config.yaml
d_model: 256
n_experts: 4
normalize_top_k: false
routed_scale: 1.0
router_z_loss: 0.001
init_std_router: 0.00682
lr_router: 0.0018
norm: "rmsnorm"
tie_embeddings: "early"
optimizer: "adamw"
lr: 0.00123
batch_tokens: [32768, 65536, 131072, 262144]
Below are experts of layer 5 (counted from 0) of a mixture-of-experts language model. Rows are named router (the router's row for the expert), up (a neuron's input weights, with its number) and show model dimensions 0-255. Each number is 200 + 40 x the weight over its row's rms, rounded and kept within 0 to 999.
Before each expert's rows: "gets" lists some tokens that make up at least twice as much of what it gets as of all text. This comes from a sample of Wikipedia text that the model never trained on. Tokens count by the router's weight.

# expert 2
gets: "\n", "-", "–", "/", " 3", " 1"
router,177,172,182,216,258,289,203,242,207,183,220,209,101,138,216,163,127,165,206,196,192,197,236,196,185,229,227,133,244,206,141,198,233,174,224,128,190,208,145,234,205,240,147,240,154,150,272,273,211,202,177,233,208,177,248,183,147,207,178,144,211,220,250,198,229,190,302,234,184,181,139,256,251,203,169,148,145,186,208,117,290,236,216,112,218,149,170,192,187,182,197,199,157,268,279,219,230,189,190,233,160,179,230,140,210,101,215,233,104,213,212,230,245,199,219,217,264,202,183,121,178,230,143,236,243,276,116,221,302,229,253,232,230,119,195,204,200,222,183,179,204,256,243,135,239,193,237,254,277,187,261,219,213,193,208,198,230,231,151,139,219,184,237,207,225,285,171,198,195,94,193,208,253,267,238,189,186,224,221,217,216,270,177,245,145,248,208,244,195,219,200,250,196,162,222,214,235,164,218,175,162,159,246,190,230,175,179,216,168,194,187,220,243,132,212,197,211,215,241,238,205,180,243,207,249,256,247,154,236,199,201,207,202,202,187,202,201,137,261,163,179,174,247,151,208,192,203,202,100,180,178,152,190,234,190,209
up17,174,230,222,197,252,137,175,247,193,184,261,232,184,184,253,278,202,183,178,209,171,255,240,125,179,162,128,153,204,210,119,254,215,207,248,219,199,171,191,193,207,163,166,215,208,184,223,273,272,179,86,175,257,232,162,254,186,214,125,178,230,241,325,181,212,266,213,165,268,210,207,193,192,215,110,257,145,137,128,229,215,208,201,177,221,170,250,231,201,206,192,244,190,236,180,240,163,190,159,208,155,171,139,166,218,178,195,220,167,219,86,170,221,189,183,247,256,195,223,185,149,193,178,214,162,238,156,246,227,212,191,245,139,220,246,160,203,273,229,224,262,132,208,222,189,202,217,228,217,192,230,252,230,219,219,174,174,219,192,179,114,168,177,143,133,204,239,205,178,159,236,141,247,192,252,301,220,247,202,239,244,212,193,272,234,227,74,160,214,178,206,210,212,204,245,202,253,219,220,199,157,229,204,225,181,191,217,210,211,166,101,220,274,128,256,270,184,238,206,222,216,165,170,196,188,207,214,152,254,170,249,184,141,158,225,191,168,192,234,172,166,187,244,217,281,192,207,290,259,218,184,221,178,215,159,207
up18,214,303,221,191,350,210,217,208,133,168,175,193,213,157,258,199,154,224,224,213,186,143,135,287,169,202,216,161,165,178,171,254,226,204,235,207,221,263,238,201,252,226,212,240,190,250,279,175,278,250,100,157,227,209,207,230,158,201,184,268,233,209,280,276,193,155,199,161,190,144,145,217,226,176,196,205,184,216,250,247,280,193,218,154,189,212,146,159,145,190,217,266,223,163,170,163,148,212,205,186,239,220,191,208,202,253,118,254,160,228,280,166,179,280,225,184,193,167,229,177,172,189,180,157,195,165,214,217,250,172,186,239,181,191,198,177,167,152,165,190,241,206,238,185,215,204,201,185,229,170,264,120,187,258,255,193,183,227,214,139,179,150,220,176,214,214,126,186,196,251,219,199,156,261,225,176,208,242,248,159,213,298,182,278,201,140,155,175,202,140,195,265,252,177,260,176,188,198,254,197,214,236,148,211,231,103,158,124,150,159,190,221,198,231,219,161,196,256,196,203,210,188,208,184,273,216,261,157,205,191,191,161,215,194,104,195,240,209,209,243,205,162,248,174,239,178,194,240,193,173,285,219,209,153,265,172
up19,126,203,146,186,180,264,195,227,209,194,257,230,202,238,229,211,142,217,199,150,231,203,219,188,140,178,208,151,110,202,164,155,261,151,222,169,161,155,176,228,137,224,192,233,155,209,283,234,192,171,189,147,220,133,227,200,206,221,175,163,245,145,212,150,228,251,185,184,203,172,166,144,188,225,173,162,204,173,234,240,171,215,192,180,198,200,157,196,144,200,237,167,170,255,198,234,166,175,195,205,187,228,122,233,131,109,188,267,185,227,92,235,238,221,147,208,217,219,213,167,213,154,159,249,247,277,244,204,182,202,341,189,215,106,168,162,142,225,234,149,234,136,150,200,196,174,214,186,235,280,248,199,215,219,216,186,192,263,113,123,229,256,171,191,145,217,187,207,178,231,200,244,228,259,273,233,193,207,220,241,220,240,178,263,187,280,220,237,211,252,149,182,247,229,179,242,169,209,209,174,203,207,189,236,225,162,249,263,188,189,169,195,256,243,207,222,193,209,172,215,180,157,234,256,199,247,225,214,231,264,194,297,232,171,169,170,248,112,232,165,176,121,140,233,264,179,243,245,113,221,190,153,157,227,233,194
up20,174,195,139,211,196,139,222,199,153,182,200,199,157,177,154,226,160,174,229,229,204,187,200,127,157,263,183,158,211,176,133,175,190,179,182,244,242,197,218,181,205,171,226,186,202,208,185,208,204,176,190,172,289,181,193,153,157,163,238,186,229,170,245,215,234,218,202,247,179,206,213,210,263,185,135,234,94,235,260,225,180,247,273,151,148,158,87,202,232,151,188,206,175,294,254,185,298,170,273,196,156,209,211,177,249,219,273,227,216,207,214,265,158,212,179,191,322,196,117,192,168,218,156,141,112,227,207,295,168,147,235,210,180,205,214,239,159,203,254,210,246,176,240,201,184,167,146,207,150,177,225,149,214,132,233,202,245,229,143,190,188,116,241,245,149,220,249,262,258,258,206,233,246,183,227,174,163,247,140,208,149,177,234,208,198,228,240,319,179,205,208,278,228,203,236,246,165,139,179,186,199,203,231,264,173,207,233,203,150,147,175,186,164,180,207,206,166,257,179,206,178,180,261,170,268,221,172,224,169,156,221,147,189,208,192,219,184,206,231,206,251,116,250,193,179,181,263,227,174,183,157,175,207,235,142,279
up21,238,207,193,197,194,192,184,163,202,147,198,248,261,189,284,195,142,141,173,184,138,169,162,177,201,279,211,166,257,164,181,162,251,117,168,173,255,155,168,231,178,213,232,188,180,267,248,215,205,175,168,183,257,121,173,214,209,185,157,187,257,175,159,179,173,208,102,135,228,207,155,214,208,219,251,198,195,227,171,125,202,136,236,129,179,232,182,172,197,243,155,154,145,235,258,125,229,173,233,195,218,184,246,152,220,172,216,227,164,201,166,142,264,185,208,164,212,247,156,238,156,168,189,237,212,228,183,212,207,251,250,136,206,240,193,190,184,141,232,211,139,277,208,110,267,229,173,253,181,192,240,155,144,139,214,216,170,175,177,128,212,168,197,203,221,244,192,291,182,210,262,209,233,246,234,234,243,248,210,270,231,210,238,264,205,207,141,275,245,220,214,191,155,190,228,243,189,286,271,239,266,230,171,191,243,189,222,247,157,185,188,137,201,216,277,102,249,197,200,131,177,286,136,237,253,150,174,187,214,157,164,155,194,197,218,217,242,167,254,200,216,161,193,189,256,165,266,130,189,166,198,206,224,243,218,187
up22,186,185,193,230,111,228,238,219,154,153,246,230,122,190,278,138,182,220,274,303,159,182,205,181,249,198,188,137,228,166,167,217,170,196,193,173,193,162,178,180,179,231,143,228,190,267,242,213,227,209,164,158,240,180,191,153,251,192,163,249,214,203,245,195,232,155,180,181,247,213,98,223,154,261,146,273,237,207,222,90,258,221,213,182,198,233,235,165,178,163,203,177,213,205,180,239,202,235,265,194,189,186,186,162,226,292,155,222,87,227,231,194,239,165,234,179,184,177,155,202,236,196,135,138,180,204,201,197,128,253,120,211,164,192,213,195,187,177,252,190,194,165,236,166,203,130,206,163,178,177,226,225,230,206,245,211,178,145,78,120,219,209,195,156,175,196,204,183,155,153,202,124,203,201,181,204,212,242,196,180,162,199,228,174,101,188,234,271,210,208,237,221,217,130,181,276,225,214,235,173,110,194,217,180,258,221,221,110,218,148,177,177,241,233,193,119,213,179,223,241,217,182,202,134,258,193,141,172,193,179,251,210,133,176,260,198,225,138,241,172,196,193,227,145,180,176,180,153,229,153,142,123,210,183,137,221
up23,205,255,235,238,239,225,206,183,178,224,184,158,151,156,272,180,230,192,284,233,216,136,175,219,149,222,221,227,224,211,175,134,180,156,158,145,248,158,216,202,229,245,272,158,244,217,205,283,220,166,218,162,220,167,222,162,225,194,131,223,213,239,248,251,214,250,179,199,214,183,219,190,230,176,198,250,242,150,147,194,225,135,128,211,200,269,168,159,257,282,173,147,220,224,147,227,176,200,194,228,108,183,217,234,197,198,183,174,140,278,208,189,193,216,286,203,197,237,178,177,179,225,243,205,204,195,148,241,150,241,164,204,194,184,228,182,129,172,224,148,185,135,236,136,205,250,190,264,208,180,246,155,216,258,272,222,188,185,160,136,154,215,302,202,145,282,126,177,216,155,206,172,189,160,217,176,160,220,258,217,132,192,166,204,193,213,183,253,208,234,221,172,210,212,210,142,150,151,258,246,168,136,253,250,214,234,172,272,198,190,212,252,198,188,253,211,183,251,189,256,139,215,207,177,280,237,178,160,194,168,160,175,203,204,201,239,203,129,167,187,182,199,303,126,211,56,191,196,207,209,188,170,155,123,137,204
up24,184,175,181,173,253,183,221,122,207,161,246,153,171,237,196,185,152,174,210,241,196,205,259,193,138,184,276,190,211,209,183,202,158,215,169,210,166,200,155,237,94,248,162,102,165,226,215,220,263,232,161,126,197,114,328,197,185,220,219,280,181,176,177,221,205,183,238,191,175,216,198,227,208,235,167,197,201,224,170,231,237,172,237,185,224,204,148,171,214,309,204,218,229,174,253,208,238,176,179,198,196,229,209,226,215,217,192,233,180,245,152,172,267,155,182,133,228,193,196,154,199,226,226,192,169,205,159,228,258,220,256,171,253,176,171,202,247,146,274,213,138,166,218,207,217,176,272,193,180,163,236,176,230,261,206,219,179,199,151,163,173,161,183,203,175,224,152,202,248,169,264,223,224,179,215,218,255,166,279,216,209,178,128,149,181,176,235,172,141,184,255,229,184,175,227,191,211,253,200,159,198,163,231,222,180,202,187,176,240,156,240,233,223,210,172,141,172,158,123,160,190,167,197,229,266,257,326,116,125,271,199,148,286,216,193,273,230,124,230,144,260,164,237,155,187,215,234,249,224,137,265,155,171,137,123,208

# expert 1
gets: " |", " ", ")", " 0", "%", " United"
router,270,222,322,211,212,256,190,246,113,159,202,187,228,186,197,229,185,234,174,237,154,216,235,204,181,185,179,215,251,179,163,171,342,209,214,205,218,199,167,168,215,206,163,144,166,241,305,224,222,219,150,150,251,163,199,199,188,203,208,222,267,181,217,203,241,197,185,141,186,154,169,216,245,227,170,224,243,247,224,220,334,186,219,213,246,184,181,216,195,190,197,129,263,170,230,204,191,196,228,185,195,143,240,170,221,186,210,193,208,287,228,122,179,144,202,212,269,278,255,193,159,226,218,218,228,166,173,168,156,176,233,228,284,205,158,191,177,141,186,180,218,233,231,174,148,142,244,177,186,207,194,231,243,170,237,154,158,213,216,138,173,195,232,185,133,224,150,157,158,185,267,214,259,198,252,233,207,176,204,235,192,226,205,297,169,144,221,251,188,257,182,216,174,160,187,236,178,196,220,104,239,142,182,154,195,163,245,189,244,185,150,148,219,179,174,232,233,277,217,252,180,175,275,242,222,194,243,220,153,170,273,204,197,176,206,298,144,180,303,224,238,124,234,165,212,177,201,259,207,134,214,150,188,240,191,199
up17,202,229,244,181,193,179,171,201,161,243,188,264,219,203,197,132,190,237,164,185,147,193,213,173,171,173,249,225,164,212,213,144,242,245,179,136,140,199,118,122,185,151,123,166,184,174,242,259,259,191,186,194,227,171,164,177,188,141,179,143,207,176,230,239,148,188,211,215,171,254,150,202,257,169,143,235,190,178,262,227,165,163,224,249,190,171,218,218,197,264,237,225,210,173,193,254,254,228,270,182,108,203,203,150,156,166,143,170,197,215,216,220,191,196,204,223,247,227,293,261,221,152,165,207,240,243,221,234,174,212,227,299,208,99,179,174,150,140,193,182,258,251,162,140,93,203,168,193,224,176,254,212,202,133,158,155,234,179,223,202,217,179,159,208,159,219,200,213,156,179,210,193,157,234,205,248,200,195,238,154,197,202,200,273,239,225,217,170,286,266,252,229,190,238,206,209,131,290,158,178,190,173,306,176,202,181,184,191,169,187,276,267,243,244,254,150,234,121,208,148,177,183,168,224,179,232,181,211,232,158,249,207,204,142,120,194,183,203,174,254,87,261,252,204,237,151,194,219,161,178,258,229,160,182,174,215
up18,239,137,232,158,126,165,249,177,246,173,146,312,173,241,207,161,197,182,200,233,165,243,163,230,220,262,161,211,188,262,244,149,222,187,205,224,186,251,195,252,157,231,218,162,175,200,208,260,193,156,229,208,261,200,222,137,124,161,133,119,217,135,221,157,301,152,172,207,222,158,203,159,170,220,117,209,218,243,251,221,147,203,235,208,224,221,239,227,144,245,168,188,238,243,186,220,232,172,236,247,121,126,209,177,141,199,218,258,141,181,128,219,188,149,149,171,315,311,180,191,214,247,126,190,277,264,230,203,226,156,187,204,215,221,184,155,261,172,218,204,239,217,142,238,183,241,149,229,205,181,250,196,270,197,199,229,206,221,137,183,229,194,232,169,237,198,132,198,162,227,153,199,183,185,196,193,163,186,145,180,224,172,169,220,176,146,192,196,186,203,252,267,126,173,301,260,211,237,201,188,157,161,158,181,212,184,211,239,160,189,207,198,258,224,188,183,237,193,183,193,237,211,262,217,241,222,233,177,202,123,238,182,233,172,163,242,158,171,166,196,242,192,225,220,116,194,167,258,164,194,264,234,101,207,207,183
up19,222,225,224,275,163,257,193,139,205,187,191,170,236,188,239,186,184,216,222,217,241,198,298,221,204,250,209,207,122,230,156,125,201,224,216,157,287,248,226,204,111,193,158,143,208,192,213,231,204,225,231,141,195,198,232,196,165,199,250,155,238,244,288,191,219,216,177,249,206,174,172,168,234,188,201,154,172,177,195,191,210,172,226,226,164,231,179,234,166,280,193,141,200,207,184,200,209,190,233,181,214,183,252,218,192,206,110,204,241,186,210,231,250,161,238,226,229,259,158,172,176,316,184,215,220,236,139,188,259,182,260,144,191,133,185,156,253,178,167,126,187,187,220,167,237,192,283,260,202,281,250,245,159,146,190,161,175,192,176,126,240,191,211,136,167,225,174,187,216,206,246,248,214,150,198,234,285,284,214,173,213,197,256,295,236,133,219,233,184,175,163,187,139,162,203,195,117,220,245,178,148,212,161,180,209,232,209,197,233,130,196,187,206,264,238,203,231,239,127,239,148,270,240,231,248,205,194,164,147,197,299,177,195,260,188,231,213,166,257,180,175,238,160,159,203,110,231,239,177,195,130,121,166,230,258,182
up20,179,234,198,188,221,181,167,189,198,245,206,159,172,221,248,205,229,168,196,259,107,218,165,221,203,244,198,273,245,286,210,170,195,146,219,144,159,242,185,269,166,230,194,169,184,218,153,157,251,183,233,202,227,115,153,126,253,167,278,246,251,162,209,183,214,267,233,183,287,146,182,196,170,169,180,279,176,214,191,182,231,216,286,199,200,226,199,271,186,202,248,164,158,245,196,219,304,160,180,181,163,127,216,246,215,154,257,192,178,171,207,189,251,245,185,253,210,231,171,140,204,205,233,253,226,192,216,163,231,192,236,187,210,257,137,137,205,207,189,189,248,235,193,164,260,236,136,219,303,194,172,304,207,172,225,184,202,203,186,193,210,154,246,183,159,184,139,223,123,177,148,217,237,187,322,170,219,170,190,219,238,144,163,214,218,246,179,174,185,199,184,166,233,177,294,179,158,223,199,205,132,207,228,185,183,222,104,164,180,220,187,219,243,158,196,178,195,253,146,173,190,211,183,222,237,286,236,254,130,170,259,256,179,184,174,194,175,230,177,160,136,162,254,144,205,185,252,203,164,236,166,252,209,171,177,293
up21,241,203,262,206,171,118,104,180,196,196,209,183,243,237,263,165,284,272,127,194,231,242,198,169,210,179,189,245,329,151,204,176,155,177,255,163,145,191,154,212,240,192,213,190,164,248,207,265,157,263,114,173,212,206,158,226,197,172,137,200,201,119,199,222,278,228,150,239,274,147,134,135,228,151,150,188,202,199,211,175,210,176,162,171,259,186,200,221,219,192,239,215,144,252,220,241,195,152,189,234,234,105,191,207,254,181,164,298,113,215,195,180,237,241,200,180,289,298,157,122,196,228,202,221,245,188,195,233,209,223,201,178,263,250,167,231,253,224,180,167,205,199,173,214,225,236,194,197,237,184,222,203,206,176,193,202,238,230,204,185,212,139,253,235,206,203,147,254,245,252,270,234,219,175,194,207,216,140,244,199,132,198,262,239,129,266,227,179,248,216,180,232,187,207,214,151,206,306,195,234,215,219,159,181,207,214,172,253,171,190,180,224,227,191,157,239,228,223,167,292,171,247,220,238,231,195,287,169,221,197,227,234,257,231,117,175,220,160,206,173,163,182,169,143,211,191,212,243,150,170,201,199,164,171,218,194
up22,161,255,302,157,210,200,188,235,194,194,263,173,273,248,182,135,192,179,196,153,111,173,226,208,182,170,236,201,166,223,128,149,243,222,239,211,140,275,229,214,184,148,143,239,150,251,272,207,231,245,174,208,216,123,202,116,207,152,210,206,204,194,181,177,208,160,147,190,196,205,243,251,203,177,131,276,232,232,258,202,180,265,159,131,140,222,232,329,176,259,201,196,164,214,200,175,193,172,157,229,191,205,192,247,238,213,190,235,223,167,227,211,193,163,257,184,247,180,214,199,207,277,201,244,197,194,191,182,269,253,164,192,265,188,158,239,137,209,209,210,262,240,223,217,182,134,193,185,193,223,263,203,182,194,191,175,113,208,223,215,159,128,198,145,185,191,175,159,254,130,243,248,203,204,248,233,248,187,240,285,197,286,190,266,150,198,124,204,191,241,157,157,150,204,189,166,193,214,186,188,91,256,125,140,226,282,241,176,203,154,187,127,211,234,239,223,211,200,276,176,201,232,256,188,232,176,191,150,182,156,204,189,229,242,226,217,219,226,171,223,214,232,186,198,296,180,253,167,199,219,168,195,140,193,245,189
up23,263,133,269,180,211,193,211,190,229,195,142,199,199,251,206,205,249,187,189,176,226,207,205,193,196,146,192,191,212,168,203,227,232,245,242,211,286,135,153,262,150,311,161,159,231,215,266,230,173,286,191,197,291,165,230,198,181,132,220,165,209,213,172,215,241,228,251,176,252,101,215,283,192,220,199,186,182,275,228,228,242,173,149,153,191,263,151,273,216,181,192,227,131,220,253,171,213,172,247,197,164,203,197,172,183,143,270,181,273,113,205,159,181,170,217,279,203,197,162,207,158,224,210,218,259,130,194,261,141,191,184,185,225,196,221,127,220,124,273,142,220,234,228,178,207,171,198,212,208,241,146,205,209,253,244,245,204,181,159,217,147,235,192,221,205,221,163,225,189,271,206,235,257,209,213,238,275,216,182,244,181,175,180,255,181,224,214,201,172,221,268,199,183,140,221,154,172,149,179,201,235,174,280,259,231,192,221,216,234,208,148,290,220,154,220,227,137,261,224,192,259,196,227,193,236,197,217,159,120,196,235,196,247,199,221,214,284,222,209,219,157,169,184,200,203,219,212,153,211,317,278,108,202,175,208,224
up24,192,211,213,216,293,251,161,124,180,146,223,118,164,127,201,181,202,187,211,234,186,167,155,209,165,235,264,154,178,140,211,237,194,242,188,126,233,149,219,217,170,180,281,228,247,275,294,264,277,184,147,244,266,261,188,174,185,211,192,175,218,241,178,242,203,201,179,199,166,200,264,178,248,311,228,193,208,156,192,194,259,233,140,213,197,151,263,217,198,154,208,200,231,272,238,171,187,229,290,175,247,123,256,203,153,220,233,264,220,133,157,155,242,168,207,175,199,228,238,153,185,233,245,199,166,212,279,259,165,212,184,214,246,150,185,178,178,225,256,138,214,134,233,232,249,184,190,187,208,247,224,201,229,248,162,241,218,229,119,185,172,202,210,147,220,209,221,241,214,164,134,196,168,173,186,176,233,145,246,187,216,248,211,204,133,233,177,157,239,214,258,225,217,120,285,237,208,245,203,195,162,200,135,212,228,224,213,182,177,189,129,266,206,273,190,279,212,178,217,178,148,274,173,202,217,217,211,218,194,263,211,179,278,213,182,169,147,137,194,222,222,143,197,148,220,168,221,252,185,173,285,228,212,203,218,237

# expert 3
gets: " the", " of", " and", " to", " in", " a"
router,238,147,195,136,215,168,202,191,241,139,209,255,145,164,227,175,200,183,245,274,150,141,218,230,148,223,243,157,236,201,220,157,185,193,220,167,236,182,192,178,167,278,139,144,170,194,217,222,223,189,195,182,264,176,253,175,140,139,238,174,205,188,245,193,213,201,219,168,200,137,170,183,223,219,182,274,180,220,244,145,176,176,121,189,138,176,163,301,134,271,218,164,107,152,208,260,229,157,263,249,226,159,163,173,235,231,234,235,175,124,160,170,239,210,216,226,206,346,183,208,151,213,204,279,249,185,182,309,228,260,211,200,263,195,173,144,131,168,219,150,215,245,254,193,167,205,124,202,209,213,193,246,231,178,279,138,195,195,171,182,216,221,227,219,181,206,190,237,188,204,191,216,216,200,213,202,248,192,225,240,92,197,209,176,233,150,191,219,282,226,201,217,126,173,180,204,181,205,234,158,144,235,222,199,237,186,162,180,187,209,189,270,226,201,294,180,179,247,211,171,197,278,202,190,235,240,167,186,152,210,227,254,177,161,189,230,236,133,248,190,169,146,209,178,153,166,203,251,189,147,299,182,149,205,189,131
up17,222,166,205,206,211,258,159,205,245,190,233,262,232,128,240,223,170,162,230,234,142,218,210,234,244,195,157,233,206,173,233,145,155,131,206,161,237,236,219,242,243,193,209,252,183,177,219,195,218,140,166,127,189,231,243,192,189,218,188,200,140,219,149,217,238,215,177,183,314,180,238,162,219,205,222,247,222,226,127,185,248,118,155,209,176,148,214,192,186,175,231,96,129,283,269,218,216,188,227,163,196,212,190,159,210,203,222,206,165,149,146,196,193,216,293,188,205,212,229,154,156,205,190,200,242,176,174,221,199,230,145,178,180,137,139,180,257,209,197,195,207,236,248,163,212,179,194,146,223,151,191,247,141,169,165,212,258,243,130,243,165,162,245,217,222,250,142,221,249,180,231,204,176,262,240,122,192,165,216,286,266,234,173,243,269,213,256,203,254,215,122,269,217,236,184,194,200,199,179,250,181,212,271,195,231,166,229,193,162,265,221,252,183,192,268,238,240,193,107,186,171,232,214,103,246,197,151,130,162,169,220,252,145,208,173,197,169,195,199,196,198,106,269,183,169,194,152,287,255,268,260,157,245,235,194,224
up18,138,211,180,193,225,201,171,168,175,162,214,172,202,153,263,149,208,163,240,178,176,156,224,177,173,188,242,169,173,166,198,201,191,197,215,190,234,194,213,173,122,260,148,164,175,253,237,222,237,168,199,237,314,179,155,230,178,179,202,218,226,218,215,184,200,183,189,172,206,181,122,243,223,128,179,201,155,228,196,213,200,236,145,183,116,183,143,214,219,209,214,146,232,205,239,253,221,189,187,214,167,230,143,169,204,182,223,262,190,137,205,232,130,137,249,215,242,235,274,194,206,139,125,159,229,130,204,169,190,236,262,267,234,226,211,198,239,116,272,206,147,268,225,206,136,219,267,201,179,235,219,190,113,211,264,222,222,183,176,217,248,175,172,252,159,246,202,179,161,131,154,209,149,247,233,162,241,267,234,279,177,159,191,163,251,149,229,180,204,208,183,197,135,162,167,193,197,189,237,200,231,209,144,230,233,229,171,187,157,288,170,285,211,183,131,187,222,328,182,122,256,198,211,250,204,138,211,151,120,233,129,184,154,245,112,185,173,117,195,199,150,172,171,240,220,231,241,226,128,177,204,178,189,246,193,243
up19,253,153,288,130,249,201,202,174,218,199,179,87,230,235,160,245,244,172,180,248,269,179,128,152,170,210,222,159,207,103,197,189,200,210,246,247,217,114,200,149,176,240,200,178,136,273,196,207,207,141,135,153,254,200,270,217,178,170,140,261,257,212,181,193,167,204,213,142,177,219,163,205,195,233,160,190,281,263,240,215,231,158,167,200,177,206,204,153,152,262,166,184,219,257,221,177,256,108,139,219,210,208,232,186,185,209,210,174,217,162,236,222,244,187,248,224,238,256,123,249,231,174,179,112,191,136,238,198,196,234,249,248,315,161,158,215,185,181,194,205,254,178,191,191,223,176,203,237,198,172,234,225,165,178,217,185,133,154,126,217,190,131,179,279,155,109,240,209,193,217,231,210,195,196,195,247,199,204,205,196,154,237,235,212,201,210,225,277,228,254,227,209,130,215,177,204,207,184,247,231,180,278,142,200,220,172,207,188,158,193,159,220,164,271,268,146,239,246,219,190,167,251,214,173,176,204,280,185,147,188,180,158,234,214,188,198,144,242,240,196,179,215,273,166,142,242,222,212,170,252,215,200,219,290,253,181
up20,189,212,305,186,242,203,185,137,218,187,144,247,177,159,239,157,160,141,177,185,203,201,200,243,168,152,250,211,192,171,131,195,158,214,300,188,198,232,154,219,219,202,155,191,125,160,237,244,196,280,245,163,257,179,152,152,131,238,206,160,223,140,156,228,157,259,208,184,173,220,200,240,218,227,245,218,202,151,132,228,228,143,124,262,208,229,169,216,177,129,246,170,227,281,267,267,254,134,204,202,189,183,195,211,139,154,222,162,174,222,179,204,194,177,240,276,194,218,224,207,166,226,226,190,266,178,250,181,239,247,154,127,230,164,114,234,280,225,251,127,182,193,218,227,211,145,201,189,154,238,189,236,334,230,222,216,233,197,221,261,213,190,216,272,210,182,218,132,207,216,198,188,181,211,215,201,182,283,246,167,209,238,216,174,145,227,180,198,79,183,186,196,154,198,132,248,180,213,209,239,150,234,240,224,192,205,157,203,113,188,196,269,193,211,283,208,162,209,162,198,101,180,243,189,243,231,177,203,191,226,212,164,255,238,254,181,151,211,178,160,208,149,201,162,235,185,152,154,206,245,202,212,242,192,157,192
up21,196,265,227,195,153,141,163,163,188,183,257,190,155,246,250,232,219,210,268,256,232,173,186,232,193,180,171,135,191,125,222,157,186,286,168,103,241,239,255,185,164,180,192,188,195,262,231,191,228,270,213,100,237,242,181,219,159,255,209,140,223,120,247,202,195,280,314,161,212,229,209,259,206,214,220,172,176,200,206,179,264,150,141,205,247,128,229,270,212,230,123,116,222,194,192,201,269,207,172,130,165,129,223,210,245,214,161,208,218,178,232,196,245,232,186,276,169,167,175,218,147,170,196,184,169,207,155,180,202,179,211,214,228,181,234,185,228,123,189,103,183,193,161,190,272,165,130,135,157,206,228,257,239,153,164,202,156,261,131,245,135,184,203,197,225,162,121,192,221,220,222,268,162,185,191,177,182,176,207,209,167,256,131,221,227,215,193,168,253,236,170,279,178,202,204,165,200,215,154,211,154,175,195,180,235,203,186,232,210,121,179,190,201,209,243,212,204,161,213,194,167,254,222,157,232,130,248,124,155,171,216,247,185,293,206,205,189,225,157,191,224,248,183,208,189,163,260,262,223,154,203,237,150,229,205,209
up22,234,214,184,206,162,182,209,233,204,216,229,227,145,174,183,194,112,205,192,170,192,129,225,196,167,137,214,196,127,275,182,144,233,231,248,142,278,190,208,228,189,146,101,196,185,221,185,174,193,217,169,223,213,234,160,216,180,151,209,179,162,220,166,275,260,261,178,249,156,236,144,252,229,257,202,244,218,172,218,184,231,157,133,185,142,199,131,219,189,225,121,222,216,135,168,162,192,152,250,113,168,217,234,203,143,192,190,297,170,279,172,185,155,141,190,179,181,222,231,139,117,153,135,210,211,204,225,234,141,209,254,218,220,134,213,174,238,190,147,222,283,201,192,157,144,182,207,256,188,197,249,239,159,171,167,258,218,209,248,188,233,245,235,184,229,196,242,225,170,215,142,179,238,208,184,163,179,261,224,259,233,217,181,226,203,175,135,279,173,223,153,253,190,173,199,200,159,213,198,156,217,230,256,167,233,219,190,209,149,261,117,171,192,232,212,180,108,196,219,178,246,194,200,298,187,270,154,208,146,166,159,219,201,151,68,200,205,180,282,213,233,234,203,218,137,204,160,249,134,204,165,157,220,198,205,231
up23,207,173,216,226,236,197,169,168,206,212,258,164,171,308,225,153,197,285,291,250,188,175,244,137,184,237,127,261,203,249,213,141,227,193,280,217,214,166,158,203,203,244,218,191,184,314,249,167,134,239,252,183,291,169,188,182,287,156,241,155,243,219,186,215,142,149,249,183,153,245,205,184,142,179,158,207,191,172,199,154,229,225,198,201,227,244,130,215,201,178,167,158,195,194,148,215,252,237,261,157,221,240,177,267,220,191,210,151,197,181,218,180,266,120,261,238,221,230,191,193,251,218,118,180,201,191,77,244,182,261,203,230,173,228,220,218,196,203,229,223,207,286,196,170,166,196,253,197,236,213,206,203,199,201,304,261,167,221,163,149,140,198,220,183,154,147,219,236,208,242,186,151,224,235,146,255,189,194,207,176,215,178,256,197,158,157,150,235,210,247,165,248,110,231,170,198,215,171,257,149,156,171,189,240,205,247,134,165,177,252,175,165,229,252,245,208,191,267,163,181,203,237,245,200,215,206,240,207,204,231,133,230,123,188,196,221,205,197,187,203,146,218,221,209,156,190,227,268,204,256,172,126,270,212,247,214
up24,266,176,223,176,300,224,150,175,287,255,190,229,265,139,220,111,233,241,270,248,157,244,148,132,192,237,283,219,233,221,186,158,240,211,165,141,223,194,144,145,174,186,169,162,226,180,240,169,206,188,140,241,163,169,210,198,239,205,199,196,198,211,210,169,150,225,255,188,184,114,205,190,266,181,243,145,193,166,195,141,212,227,186,158,159,146,215,264,236,271,174,194,127,171,178,228,270,175,215,277,157,141,155,187,221,217,200,173,267,142,235,241,200,219,168,191,231,230,166,158,154,231,196,261,219,138,229,264,225,242,214,147,199,150,135,133,284,211,183,200,236,232,239,210,188,198,231,283,176,189,167,243,177,206,131,229,255,193,199,214,172,208,156,177,140,209,92,210,210,215,166,192,149,169,218,200,215,196,243,213,167,222,143,196,164,156,148,150,272,188,137,208,186,201,208,180,194,184,221,215,160,130,290,169,185,218,241,178,182,170,209,165,266,181,299,233,230,183,237,198,139,196,199,193,209,249,166,128,211,232,206,191,231,172,123,164,204,170,263,162,213,166,185,198,218,236,210,193,166,216,268,172,103,205,239,231